python train.py --num_hidden_layers=11 --hidden_size=128 --n_experts=192 --experts_per_token=4 --d_expert=32 --d_shared_expert=0 --hidden_act="swiglu" --moe_layers=[0, 2, 4, 6, 8, 10] --router_score="softmax" --normalize_top_k=false --routed_scale=1.0 --balance_loss=0.00232 --balance_bias=false --init_std_router=0.00677 --lr_router=0.000736 --num_attention_heads=6 --num_key_value_heads=6 --head_dim=32 --vocab_size=4096 --norm="rmsnorm" --norm_place="out" --norm_eps=1e-06 --positions="rope" --rope_theta=10000.0 --rope_fraction=1.0 --qk_norm=true --attn_scale=0.177 --tie_word_embeddings=true --parallel_block=false --init="uniform" --init_std_qkv=0.0453 --init_std_o=0.0562 --init_std_up=0.0648 --init_std_down=0.0648 --optimizer="muon_variant" --learning_rate=0.00873 --beta1=0.95 --weight_decay=0.0 --lr_head=0.0089 --warmup_steps=50 --schedule="wsd" --decay_fraction=1.0 --decay_shape="linear" --final_lr_fraction=0.0 --batch_tokens=65536 --max_seq_len=1024 --doc_mask=true --z_loss=0.0001 --train_tokens=599000000 --max_steps=9141 --dataset="wikipedia_en"
Below are experts of layer 4 (counted from 0) of a mixture-of-experts language model. Rows are named router (the router's row for the expert) and show model dimensions 0-127. Each number is 128 + 24 x the weight over its row's rms, rounded and kept within 0 to 255. Numbers have three digits each.
After each expert's rows: "mostly gets" lists some tokens that are sent to it at least half of the time. This comes from a sample of Wikipedia text that the model never trained on.

# expert 58
router:124124124092123125119112143077107152163109126071132109135094118106154127112147109098154131133148122102136119134147159147106109114111161128130140164101131149151110147133113157147119167092167147136135137060149143093121108087109133133084082185096161161116135155112113086108150137094109115107171108133095160126115147144112119173173091107092088139117118106104128142136136131142116119119139
mostly gets: ".", ".\n", ".\n\n", ").", "\".", " ."

# expert 66
router:150125155149175165126133111130153140167114086127137075097110099128138147125106143080131181160169129104113095121109111130068126094146135158100130128122120128143158138117132157100158132145134155151121148142169151127147159110143129115143135120181105092142150113143097177138108099113136154123133119088150130112125128116188127123149135101114101091101131165106110103150114095135107096156097
mostly gets: " R", " r", " V", " v", " w", " part"

# expert 89
router:100133095155113114164141114163133171125102137133142157124113176086121155117123158122157139144133109083125094097107162165149120150089161109166119137155162157112111131097084135096183143106092151154128160135113150110174133130128100105156147122094107134167115129123142142173125097157110144129154110133147147101116148101143125142104095155143105160162115083116151158139122131145099107126128
mostly gets: " April", " Love", " During"

# expert 187
router:138159143090117152126105115132154131148123095140185141094130133105137127109096142145135094084107168153150118136138124083157086139148094106134138079078099106168106122185112158115149137139138099113140143095100144090140173120154112132118124114148126088136162165122096139142144128103093096090129095083126144103095105116137120144131124122140105093077140127144109133114136100104125100135121
mostly gets: " ", "20", "19", "–", "18"

# expert 81
router:100133095155113114164141114163133172125102137133142157124113176086121155117123158122157139144133109083125094097107162165149121150089161109166119137155162157112111131097084135096183143106092151154128159135113151110174133130128100105156147122094107134167115129123142142173125097157110144130155110133147147101116148101142125142104095155143105160162115083116151158139122131145099107126128
mostly gets: " Par", " ball", " Vill", "ا", " Tr", " similar"

# expert 87
router:118142160086109154135129099102114110124121131114152129071171143109110148169154134094106154142127135094104125101110157132116097152122157146098129162127126083144135118092116157099164129109119166119091129096143105106137172110119111152112129118140159115092079111163138092128150152104115113122110118111145155140154070104107135128176098131099097157145173119091142144124166122151131115105153
mostly gets: " |\n", ".\n\n", "\n", "\n\n", ")\n", ".\n"

# expert 97
router:100133095155113114164141114163133172125102137133142157124113176086121155117123158122157139144133109083125094097107161165148120150089161109166119137155162157112111131097084135096183143106092151154128160135113151110174133130128100105156147122094107134167115129123142142173125097157110144129154110133147147101116148101143125142104095155143105160162115083116151158139122131145099107126128
mostly gets: " social", " Saint", " Street", "-based", " ec", " c"

# expert 189
router:100133095155113114164141114163133172125102137133142157124113176086121155117123158122157139144133109083125094097107161165148120150089161109166119137155162157112111131097084135096183143106092151154128159135114150110174133130128100105156147122094107134167115129123142142173125097157110144129154110133148147101116148101143125142104095155143105160162115083116151158139122131145099107126128
mostly gets: " Bud", " Fred", " Jud", " ad", " Ad", "airman"

# expert 161
router:082115113120178173119133119123143094103118143142122149125151137149102122166102131101115123140133146128091167135084155143067111110127098103127152129161116169101147124149096152156065148126170142136111117137103142110091154157161116116140156164109167132100134125139097158126150154139110121139148175143163119169105120147160121096095130136155101106127128119164113154116108091112159109138117
mostly gets: "w", "ew", "-w", "wh", "ebsite", "orld"

# expert 100
router:100133095155113114164141114163133172125102137133142157124113176086121155117123158122157139144133109083125094097107161165149120150089161109166119137155162157112111131097084135096183143106092151154128159135113150110174133130128100105156147122094107134167115129123142142173125097157110144129154110133147147100116148101143125142104095154143105160162115083116151158139122131145099107126128
mostly gets: " Rod", " Men", " Jo", " Mart", " Tay", " Ham"

# expert 159
router:100133095155113114164141114163133172125102137133142157124113176086121155117123158122157139144133109083125094097107161165149120150089161109166119137155162157112111131097084135096183143106092151154128160135114151110174133130128100105156147122094107134167115129123142142173125097157110144129154110133147147101116148101143125142104095154143105160162115083116151158139122131145099107126128
mostly gets: " Swed", "″W", " Scott", " European", " Church", " manufact"

# expert 154
router:112138136131131175107130149159156132120154096121188162163145138171167122133103156150124096100164133126082131136125109120117109103139114156100122166099099146139114077140106118132142139114106167146126139136124136137143122105087122090112069155119117099130144141130140168137127130161093145153127149094110142103151114161108140148120112129095093135109165108164117086153119146155088112083086
mostly gets: "00", " million", "42", "50", "40", "35"

# expert 65
router:100133095155113114164141114163133172125102137133142157124113176086121155117123158122157139144133109083125094097107162165148120150089161109166119137155162157111111131097084135096183143106092151154128160135113151110174133130128100105156147122094107134167115129123142142173125097157110144129154110133147147101116148101143125142104095154143105160162115082117151158139122131145099107126128
mostly gets: " Brazil", " European", " Bob", " Alex", " Olymp", " World"

# expert 5
router:100133095155113114164141114163133172125102137133142157124113176086121155117123158122157139144133109083125094097107161165149120150089161109166119137155162157112111131097084135096183143106092151154128160135113150110174133130128100105156147122094107134167115129123142142173125097157110144129154110133147147101116148101143125142104095155143105160162115083116151158139122131145099107126128
mostly gets: " Mos", " ev", " Festival", " influ", " respons", " arr"

# expert 93
router:105128165159140154121091131150155106071133061151147123130173102113108140156094095158109155128127145122104086098144164116125153116087178174154118127099139116161120113160118129106125136124155131094088125129158154144134142135136131097135103111113121138131091157108182161121138150139123111106139147136157159127179154113112136119144124104151077121138116123103129109148160150161104128128091
mostly gets: " years", " year", " time", " held", " work", " election"

# expert 185
router:100133095155113114164141114163133172125102137133142157124113176086121155117123158122157139144133109083125094097107161165149120150089161109166119137155162157112111131097084135096183143106092151154128160135113150110174133130128100105156147122094107134167115129123142142173125097157110144129154110133147147101116148101143125142104095155143105160162115083116151158139122131145099107126128
mostly gets: " sur", " Inf", "-y", " Hon"

# expert 117
router:153104123135147128127094140156133135106123146106128125080131130166137088107162092082125129149124117128132169111133071148081181166100084115134134127073141148124108124139184121143117105146111124126135110144147152142107095124139127114124149116099101128086127106116147154120171159099114106080080168127094145139159136116151128121143124075102150130117119137148132121130133178110108118168151
mostly gets: "arried", "ought", "/A", "rown", "arri", "ract"

# expert 106
router:121103149098103147133131110109169089140121121102115127161185120129128115171140127141157115144099084101140139140137149115128121097139135195101098109135153111154105134163186154129148119153162113146172134095126110139097165137124149171138138161121124146132104173125130167117097129167101097148127131167101154118131137146116122173113177150130087152135114134090112121120109123097109137150159
mostly gets: "ians", "ces", "ats", "ers", "ters", "ops"

# expert 140
router:100133095155113114164141114163133172125102137133142157124113176086121155117123158122157139144133109083125094097107161165149120150089161109166119137155162157112111131097084135096183143106092151154128160135113150110174133130128100105156147122094107134167115129123142142173125097157110144129155110133147147101116148101143125142104095154143105160162115082116151158139122131145099107126128
mostly gets: " hard", " Young", " private", " Wilson", " lo", " personal"

# expert 115
router:100133095155113114164141114163133171125102137133142157124113176086121155117123158122157139144133109083125094097107161165149120150089161109166119137155162157112111131097084135096183143106092151154128160135113150110174133130128100105156147122094107134167115129123142142173125097157110144129154110133147147101116148101143125142104095155143105160162115082116151158139122131145099107126128
mostly gets: " let", " Mic", " Southern", " Os", " Tay", " Kent"

# expert 72
router:110160145122136100132148100080129112090150161143137090151101104108089117110120122145124121085158129121149123109125142104118166135127105113135118174144121089105127148137102140186145129116139134090123098132129127167098134141097122122132133111141100148085127089133142083098143105073158125098092166132117113152170155092130118089095165133146126110102126141165109094144129172131163152147163
mostly gets: " to", " been", " while", " have", " not", " into"

# expert 134
router:100133095155113114164141114163133172125102137133142157124113176086121155117123158122157139144133109083125094097107161165148120150089161109166119136155162157112111131097084135096183143106092151154128160135114150110174133130128100105156147122094107134167115129123142142173125097157110144129154110133147147101116148101143125142104095155143105160162115083116151158139122131145099107126128
mostly gets: "andid", " Roy", " Ram", "Al", " pro", " Ben"

# expert 110
router:141117156129121086095125163107170119115121152131110123135160115143176145093139066164133148135140133118129130132156106123142164140163106157110109124114141102137156113088166120122106100141122133100128117118129087142132103141159128178095152190121159121120116121118137143114129128135172106152161141134110085126091139143129168143137182123132147150144167170087086079127107169122129100131127
mostly gets: "ration", "ics", "ician", "ement", "atory", "ology"

# expert 135
router:100133095155113114164141114163133172125102137133142157124113176086121155117123158122157139144133109083125094097107161165149120150089161109166119137155162157112111131097084135096183143106092151154128160135113150110174133130128100105156147122094107134167115129123142142173125097157110144129154110133147147100116148101143125142104095154143105160162115083116151158139122131145099107126128
mostly gets: "ishop", " arr", " Coordinates", " kill"

# expert 99
router:114100120131162150084154125121112103131149147135103133164184114140163135089163109154148116085129083160129142186136113107167119102155111159110110119145123109153127117117126110118132157120127091128132105118132091156103104121096174137132103106119135140123107166140130128134078114154137136153137136138148095124119124188123166154158124161078163131149119173079108133107115135157119166112109
mostly gets: "ford", "ville", " Carolina", "shire", "ington", "bert"

# expert 105
router:123099140146127098078098142117147081164121143133103119144103119158093128148165127103147110155123112150152194131142148121103142167151129128078118095153126120120147139091157132109134147125149080153119147163116116131095156124163163100075121172131090108136143117163076154134106143121125121106114107158158127130147148156150149099096112075147104113127117099146136160142095129150136140137131
mostly gets: "f", "if", "ef", "uten", "vert", "-f"

# expert 179
router:155118084160175167122129136146131151128157147125110144125138159141165126162072162081147129141131093096148157114138094125149137127139141142098154096166129156127118089192133161129138123087114149163130081114125115131091109110145126126110139110140165111121083112172118142129164128145166122103117130132145137089124109138166143137157110124130125096129114175119156126093110105124107153122077
mostly gets: "ospital", "annel", "urp", "inem", "urch", "uff"

# expert 114
router:156073130129114102110124114146086112142171095147149155086116131123144105200147135155094126088097111105134105114116120102155105111149120136145138146104082165137090100114127153111110141138113159148094089130111143093149122102137103128117059135112102143156153106115157147165126119169108166154115094108112111127138143109099097120128120104139098106141164107113119144140149126138124113100165
mostly gets: "1", "2", "3", "5", "4", "6"

# expert 169
router:100133095155113114164141114163133172125102137133142157124113176086121155117123158122157139144133109083125094097107162165148120150089161109166119137155162157112111131097084135096183143106092151154128160135113150110174133130128100105156147122094107134167115129123142142173125097157110144129154110133148147101116148101143125142104095155143105160162115083116151158139122131145099107126128
mostly gets: " Philipp", " Jo", " Frank", " Go", " Mike", " Peter"

# expert 118
router:130133126117107139136114145130170130165111083112184116073109135123097157094088158138134107107103171142159131127170141089113097133133071103140114103082138086134130161174137156169166139146113144113144135125101133098143166105119096142125091116122119149148136150095123145144112167088085126100108088095121145114122108111134110152157142141135121117077138158141132116139139122126133123139157
mostly gets: " (", " ", " [", "–", "(", " \""

# expert 119
router:100133095155113114164141114163133171125102137133142157124113176086121155117123158122157139144133109083125094097107161165148120150089161109166119137155162157112111131097084135096183143106092151154128160135114151110174133130128100105156147122094107134167115129123142142173125097157110144129154110133147147101116148101143125142104095154143105160162115083116151158139122131145099107126128
mostly gets: " Car", " Tem", " Tom", " January", " Iv", " loss"

# expert 138
router:100133095155113114164141114163133172125102137133142157124112176086121155117123158122157139144133109083125094097107161165148120150089161109166119137155162157112111131097084135096183143106092151154128160135114151110174133130128100105156147122094107134167115129123142142173125097157110144129154110133147147100116148101143125142104095155143105160162115083116151158139122131145099107126128
mostly gets: " includes", " include", " ISBN", " Flor", " Hol", " Mir"

# expert 133
router:100133095156113114164141114163133172125102137133142157124113176086121155117123158122157139144133109083125094097107162165149120150089161109166119137155162157112111131097084135096183143106092151154128160135114150110174133130128100105156147122094107134167115129123142142173125097157110144129155110133147147101116148101143125142104095154143105160162115083116151158139122131145099107126128
mostly gets: " Don", " Ob", " Or", " Ol", " Alexander"

# expert 39
router:100133095156113114164141114163133172125102137133142157124113176086121155117123158122157139144133109083125094097107161165148120150089161109166119137155162157112111131097084135096183143106092151154128160135114150110174133130128100105156147122094107134167115129123142142173125097157110144129154110133147147100116148101143125142104095155143105160162115082116151158139122131145099107126128
mostly gets: " Ben", " God", " Jer", " Jo", " man", " daughter"

# expert 108
router:100133095155112114164141114163133172125102137133142157124113176086121155117123158122157139144133109083125094097107161165148120150089161109166119137155162157111111131097084135096183143106092151154128160135114150110174133130128100105156147122094107134167115129123142142173125097157110144129154110133147147101116148101142125142104095155143105160162115083116151158139122131145099107126128
mostly gets: " rock", " Wood", " South", " Sing", " Rock", " Gre"

# expert 167
router:100133095155113114164141114163133172125102137133142157124113176086121155117123158122157139144133109083125094097107161165148120150089161109166119137155162157112111131097084135096183143106092151154128160135113150110174133130128100105156147122094107134167115129123142142173125097157110144129154110133147147100116148101143125142104095154143105160162115083116151158139122131145099107126128
mostly gets: " killed", " Yes", " —", " ran", "%"

# expert 151
router:160125161119124114125101184161094113142122162087111144090121117188149118149109109110118143101130126131087138125115105141143167140136132129137104127105108165102111126129150123178092084173158138124138147167190125144157113128143186129155133127136102090110117114115131145134156128110146125121121139109126142115091088128183110083125139119137165154127123115117159113095156147106110153177132
mostly gets: "gress", " aut", " ann", "clus", "press", "serv"

# expert 107
router:121103129116101083134097111116111158116140143138105142122144131117095139120116078178128068064107123115145141100084121098138148106148098114165122110117152103164108168118140101140105123120157131149171166110117141155102099144088157101128143098173116151080123089121108111105146088111147125131118148139122119157129124113139154133171148116159116100117138126097131104086105116086125137106153
mostly gets: "ly", " also", " more", " only", " well", " not"

# expert 145
router:139085117123133132138080127157143106123159102093128156101190154134130127182090121122137108132143113119110136141154104128131123124135089124106126120157134135097114092204128169150084142140157140158165142098105156114110097144142154086113132134120150145133097091140106115082156129159107171127151139135143148154125111165127164144119134077151137136124116114133166123130110095079117149149137
mostly gets: "ouch", "lor", "iger", "akh", "rist", " Scot"

# expert 142
router:124165124161146173145108106097120133158143148173140149143178133157128090128086118110134133100116156141148124129136130077149099104178132112131156099132110153180113121128112103139096137126127140120088109138166132117159098158088121154148144126137118116102135087121151140148136096162128092136101105124098151124078119147123149145105104184112107150126099150096081108091106128151143104101112
mostly gets: " century", "American", " popular", " York", " Zealand", "–present"

# expert 16
router:100133095156113114164141114163133172125102137133142157124113176086121155117123158122157139144133109083125094097107161165149120150089161109166119137155162157112111131097084135096183143106092151154128160135113150110174133130128100105156147122094107134167115129123142142173125097157110144129154110133147147101116148101143125142104095155143105160162115082116151158139122131145099107126128
mostly gets: " Gal", " belie", " provide", " Georgia", " aff", " International"

# expert 55
router:100133095155113114164141114163133171125102137133142157124113176086121155117123158122157139144133109083125094097107161165148120150089161109166119137155162157112111131097084135096183143106092151154128160135114150110174133130128100105156147122094107134167115129123142142173125097157110144129154110133148147101116148101143125142104095155143105160162115083116151158139122131145099107126128
mostly gets: "°E", " research", " political", " ph", " Institute", " Society"

# expert 170
router:130151134143138094089151155128119120119136167134114117154107078149124084104157069131139098142101119140132188102104143121109160136133133121103127099103137103173126145112175086111142118161128063099110137122159096150127082129158146158112123152114123108107125118137146152127157186087170114096140159139093114137147160145137147134154134142095158130135128136117128116133180122120109121131107
mostly gets: "ated", "ised", "ized", "ition", "ured", "ious"

# expert 25
router:100133095156113114164141114163133172125102137133142157124113176086121155117123158122157139144133109083125094097107161164148120150089161109166119137155162157111111131097084135096183143106092151154128159135113150110174133130128100105156147122094107134167115129123142142173125097157110144129155110133147147101116148101143125142104095155143105160162115083116151158139122131145099107126128
mostly gets: " –;", " Er", " appointed", " ISBN", " Stadium", " designed"

# expert 131
router:097087130132135147089103107100129130131107136138131085115127144119122140162110151142112094167112141134127140160179148099130084109148096184144099149147110144146094103108105149099161153118140100161181137123141126150152129147101115110128083142143165146154158128098118109074101126167103162121150084115150107119102108149102108154121121146101158107111124132104139116119095134144123161168089
mostly gets: " C", " H", " Har", " Cl", " Cal", " B"

# expert 121
router:100133095155113114164141114163133171125102137133142157124113176086121155117123158122157139144133109083125094097107161165149120150089161109166119137155162157112111131097084135096183143106092151154128160135113150110174133130128100105156147122094107134167115129123142142173125097157110144129154110133147147100116148101142125142104095154143105160162115082116151158139122131145099107126128
mostly gets: " Russ", " Vol", " struct"

# expert 141
router:101114175145124143134129128117121137096115132110117144128143122176130160129145152103117166084117110134097105123161127096100103157163164139143170104146145141087148085102107107088102143121095169129109085145122106092086157120086093146105070094141136115141147126148140110105123163080088122135139095135157148106076127121102125099145134136105143101123138109153136145149153146118159141147135
mostly gets: "|", " |", "|---|---|---|---", "|---|---|---|\n", "|---|---|---|---|\n", "|---|---|---|---|---|\n"

# expert 12
router:100133095155113114164141114163133172125102137133142157124113176086121155117123158122157139144133109083125094097107161165149120150089161109166119137155162157112111131097084135096183143106092151154128159135113150110174133130128100105156147122094107134167115129123142142173125097157110144129154110133147147101116148101143125142104095154143105160162115082117151158139122131145099107126128
mostly gets: " ro", " Cro", " Henry", " Bol", " Bas", "ividual"

# expert 190
router:100133095155113114164141114163133171125102137133142157124113176086121155117123158122157139144133109083125094097107161165149120150089161109166119137155162157111111131097084135096183143106092151154128159135113150110174133130128100105156147122094107134167115129123142142173125097157110144129154110133147147101116148101143125142104095155143105160162115082116151158139122131145099107126128
mostly gets: " hel", " phys", " bo", " Mont", " ser", " fe"

# expert 177
router:100133095155113114164141114163133172125102137133142157124113176086121155117123158122157139144133109083125094097107161165149120150089161109166119137155162157112111131097084135096183143106092151154128160135113150110174133130128100105156147122094107134167115129123142142173125097157110144129155110133147147101116148101143125142104095154143105160162115083116151158139122131145099107126128
mostly gets: " Thomas", " Os", " Christ", " Martin", " Tem", " Sim"

# expert 188
router:116127170138113105102091145082103139157109122165138107133123125114132166136143126091139061162154159163126130115145105116136084083139142157123151121132148114140125104162101132099091145114102167148113126135102101088117125154125064145105106143118179155175109108145135168136170117161121162110138101154115144128138121126148118150174145123161125111159114129116158142122097136135110134115089
mostly gets: " G", "G", " MF", " DF", " FW", "-G"

# expert 173
router:100133095155113114164141114163133172125102137133142157124113176086121155117123158122157139144133109083125094097107161165148120150089161109166119137155162157112111131097084135096183143106092151154128159135113151110174133130128100105156147122094107134167115129123142142173125097157110144129154110133147147101116148101143125142104095154143105160162115082116151158139122131145099107126128
mostly gets: " phot", " investig", " video", " attempt", " project", " features"

# expert 56
router:111102117136091073158106149117093099127181154139103138149118126130158101161111137121148092139167111135120108116100112133091112120114113096155124098126135152139150114105155135143090105104166109127119126137141163139080169118105156109148146146138096081104137105140081147146137135089144119132086164129166130124150101173136158085093126079115146137113115104126160155128116132127163151112158
mostly gets: " least", "d", "st", "side", "with", "til"

# expert 176
router:109069115179132120133142091116169124124192134138184118156099100108112104164118154145100090153114120096147102142081125140150143147134145164168114130141126159147115130147106178122128123117113130128150128072101125142131111147122126147145129110139110130138136136121110101153144086087119125154129069140130144131144112172099147101148162102115103122110139162127107155136119128154167078140140
mostly gets: " In", "In", " during", " in", " up", " out"

# expert 162
router:100133095155113114164141114163133172125102137133142157124113176086121155117123158122157139144133109083125094097107161165149120150089161109166119137155162157112111131097084135096183143106092151154128160135113151110174133130128100105156147122094107134167115129123142142173125097157110144129154110133147147101116148101143125142104095154143105160162115083116151158139122131145099107126128
mostly gets: " God", " Flor", " George", " Gal", " repl"

# expert 84
router:136149138125132110086161178096147130127140123103118122130147110143121070101152100134142080146157113085139177168105110143153113131121080090137122137105130110110112083143085162123084110127079106142153116136141099133126171125108152144137126166114158136133077177146153099117096114124081121127158141143129135157123139155110119150175129131128115156141127133166125152136094135138117123089153
mostly gets: "ø", "ro", "é", "è", "hew", "iro"

# expert 24
router:130087089151117075142133158163128140138109118103145147157204137152138171144110140118148108119098108118112106099103146135120113155140124122141091161143138145084108133123112178099151132104096134158138149143080157131124156124107123139171126149139092126154133143090171143164084166100157106142156103109137163090149133167133116119122123126152152162103126099146118148149137113142124133118091
mostly gets: "\\", " \\", "{", "°", "t"

# expert 75
router:100133095155113114164141114163133171125102137133142157124113176086121155117123158122157139144133109083125094097107161165148120150089161109166119137155162157112111131097084135096183143106092151154128160135113150110174133130128100105156147122094107134167115129123142142173125096157110144129154110133148147101116148101143125142104095155143105160162115083117151158139122131145099107126128
mostly gets: " Matt", " ser", " Jon", " Mic", " Kim", " Ke"

# expert 130
router:122159167121150102137149110095128136130132171141149103160101085122095104102156073143163129131131121107134126114147148092124186123134092076139117139131130088118118144126118109137129135147153135125114112133128109170096131159130119152130067156116143129087136087139106111121136113075153101103080167124109126158172155101101107130113172142135113121123121158159101083143158135137146101129144
mostly gets: " were", " been", " would", " to", " are", " have"

# expert 163
router:100133095155113114164141114163133172125102137133142157124113176086121155117123158122157139144133109083125094097107161165149120150089161109166119137155162157112111131097084135096183143106092151154128160135113150110174133130128100105156147122094107134167115129123142142173125097157110144129155110133147147101116148101143125142104095154143105160162115083116151158139122131145099107126128
mostly gets: " working", " read", " opp"

# expert 92
router:100133095156113114164141114163133172125102137133142157124113176086121155117123158122157139144133109083125094097107161165148120150089161109166119137155162157112111131097084135096183143106092151154128160135113150110174133130128100105156147122094107134167115129123142142173125097157110144129154110133147147101116148101143125142104095155143105160162115083116151158139122131145099107126128
mostly gets: " Rober", " Ly", " Mass", " Rod", " Sir", " Sand"

# expert 50
router:108119157126116143118160161129126113176120122133149132151115117154156157102092133148093160119120121167119131126145118158157097110124144160128119168135124082139172158111174145130123140147126146127107119125090129106115111123155099132153120108145166089104162144112109105138177130129129133111141125105150150101087148162069097126183137112159147088096125157128078142133181091124149118159107
mostly gets: ":", "′", "°N", "″N", "″W", "″E"

# expert 80
router:103144121121138150103157110120067117102145141075097094176114145090100135106128124138135118146129116103163128168182143107151107099155142144125103151124116073091135136143139172133142162126151152123157090152152114126133146106132118116129100093117132155095113125144096083125122108135152123113123133128152117107136145143086127075151180126125116105108109162141094133160182140157148120114155
mostly gets: "),", ",", ".,", "\",", "',", " and"

# expert 175
router:100133095155113114164141114163133172125102137133142157124113176086121155117123158122157139144133109083125094097107161165149120150089161109166119137155162157112111131097084135096183143106092151154128160135113150111174133130128100105156147122094107134167115129123142142173125097157110144129155110133147147100116148101143125142104095154143105160162115082116151158139122131145099107126128
mostly gets: "°E", " Racing", " Epis", " get", " Rob", " remov"

# expert 150
router:125094113105140123154131145161135106121188093123104149160142125122135118135090126150126097166160124102083143144172129120080088087163080156122152113166144138126105101161104150137114148146132118162130148148130108139137106156122117095125159112133115126122114150153100093150123185123105078155128129144136130169098151082095173138100153155150150140140132118175135138114122102116113153132116
mostly gets: " Kh", "har", "istan", "iy", "lam", "akh"

# expert 44
router:100132095155113114164141114163133172125102137133142157124113176086121155117123158122157139144133109083125094097107161165148120150089161109166119137155162157112111131097084135096183143106092151154128160135113150110174133130128100105156147122094107134167115129123142142173125097157110144129154110133147147101116148101143125142104095155143105160162115082116151158139122131145099107126128
mostly gets: " civil", " Com", " doc", " bus", " qual", " Engine"

# expert 7
router:162120161099123118116154165113161107142131137104114120118152116181158117120139102159143133106122140135127142146114133149116182136130126098103102088108136126136183087063152124138093096152120108064144149147125103131147118139146197127126128153154136120127154133117118143118109133081170166160120171143123068140082141113113116136114149146120134151140144161112088137147121118114159119124126
mostly gets: "ify", "fic", "ecut", "ific", "ival", "rial"

# expert 152
router:115139168121128143153109167148167130097148089160120135115133129191092109086119154157080134128183119126097101116148119126118100127117135114116114161108079132159135112116143124130146144108154119118107156159113147155110155125117087132116112127113103141139159160158110135078139139084093108127102141112098068124142116119148142163130151136123085128091166132141119130116150189102119096137139
mostly gets: "%", " few", " five", " eight", " ±", " ten"

# expert 139
router:107158106140149111135167121147129131091120106135128072156118114093103118109153159142076152151154168173109115127122101089121108101120157098120151135073092138143125138095136113132109102149149095118151142163115103108145099156158120131135123126131126163123148108117090089092112103127115121132117154104113093141166121134117144112091110147079145108104159121149161099143157123075134178142114
mostly gets: " the", " a", " The", " an", " his", "The"

# expert 23
router:161104131122130141130141115126152137141129153114125123065124137160131108145154126125132146128117112137080199134118076162090166177124107177133142136094116138112117123131195123163083147136158129128141124116172145110108166153129127107102150162125149146132129146126096153096141087115153163131147161149126087140098097143163095111100132097133092154145122138133140124109121131103123137127175
mostly gets: "ront", "omin", "oot", "uter", "oice", "hib"

# expert 146
router:100133095156113114164141114163133172125102137133142157124113176086121155117123158122157139144133109083125094097107161165149120150089161109166119137155162157112111131097084135096183143106092151154128160135113150110174133130128100105156147122094107134167115129123142142173125097157110144129155110133147147101116148101143125142104095155143105160162115083116151158139122131145099107126128
mostly gets: ".m", "..", " wood", " Good"

# expert 90
router:100133095155113114164141114163133171125102137133142157124113176086121155117123158122157139144133109083125094097107161165149120150089161109166119137155162157112111131097084135096183143106092151154128160135113150110174133130128100105156147122094107134167115129123142142173125097157110144129154110133147147101116148101143125142104095154143105160162115082116151158139122131145099107126128
mostly gets: " ra", " Bol", " And", " Daniel", " Alb", " Dar"

# expert 20
router:100133095155113114164141114163133171125102137133142157124113176086121155117123158122157139144133109083125094097107161165149120150089161109166119136155162157112111131097084135096183143106092151154128159135113150110174133130128100105156147122094107134167115129123142142173125097157110144129154110133147147101116148101143125142104095154143105160162115083116151158139122131145099107126128
mostly gets: " Squ", " squ", " grow"

# expert 164
router:112133162162106145149154118148129134105155146126165117159180136150134156104147109120147155109129129123085113109163122096089101093133156139154154099155141144105126115104128090111109147137085171101110105146104149100134115123107098125098088091127122115152113112152134104094117159114090130152153092133148139085081122131110057106174119120123153110118086103121123148146148112087143119125125
mostly gets: " |", " —;", "%;", " –;", ";", "',"

# expert 143
router:122099157123125093147114180082119127153101134161111158130082129160144153114110156133097171113116110150128131124125125138137116156120147165140152144128120096107151120112133134122094131113116152136100102130104137102112135108158113168131140151148178056111168167104120084118120101100152150094109127104140153118078153126074104095140143126141164086119143132172121136113162128127171135130137
mostly gets: "|", "-", "=", ":", " •", "″N"

# expert 168
router:100133095155113114164141114163133172125102137133142157124113176086121155117123158122157139144133109083125094097107161165148120150089161109166119137155162157112111131097084135096183143106092151154128160135113150110174133130128100105156147122094107134167115129123142142173125097157110144129154110133147147101116148101143125142104095155143105160162115082116151158139122131145099107126128
mostly gets: " black", " tro", " collect", " eight", " white", " water"

# expert 183
router:129120123146100151146112091143102096114117117089117157140107138137098098147141067126106075147114108092153183146120109125139163117105115127143131150129132140140082125184145128091123136168144095139113149142107133139110099136145125144140138131106153143125112134141175115112177152136139134078175108144078164116149116111157153145144114129094172153109106125115150065153123116102124154137109
mostly gets: "unning", "attle", "ilitary", "ote", "elevision", "/A"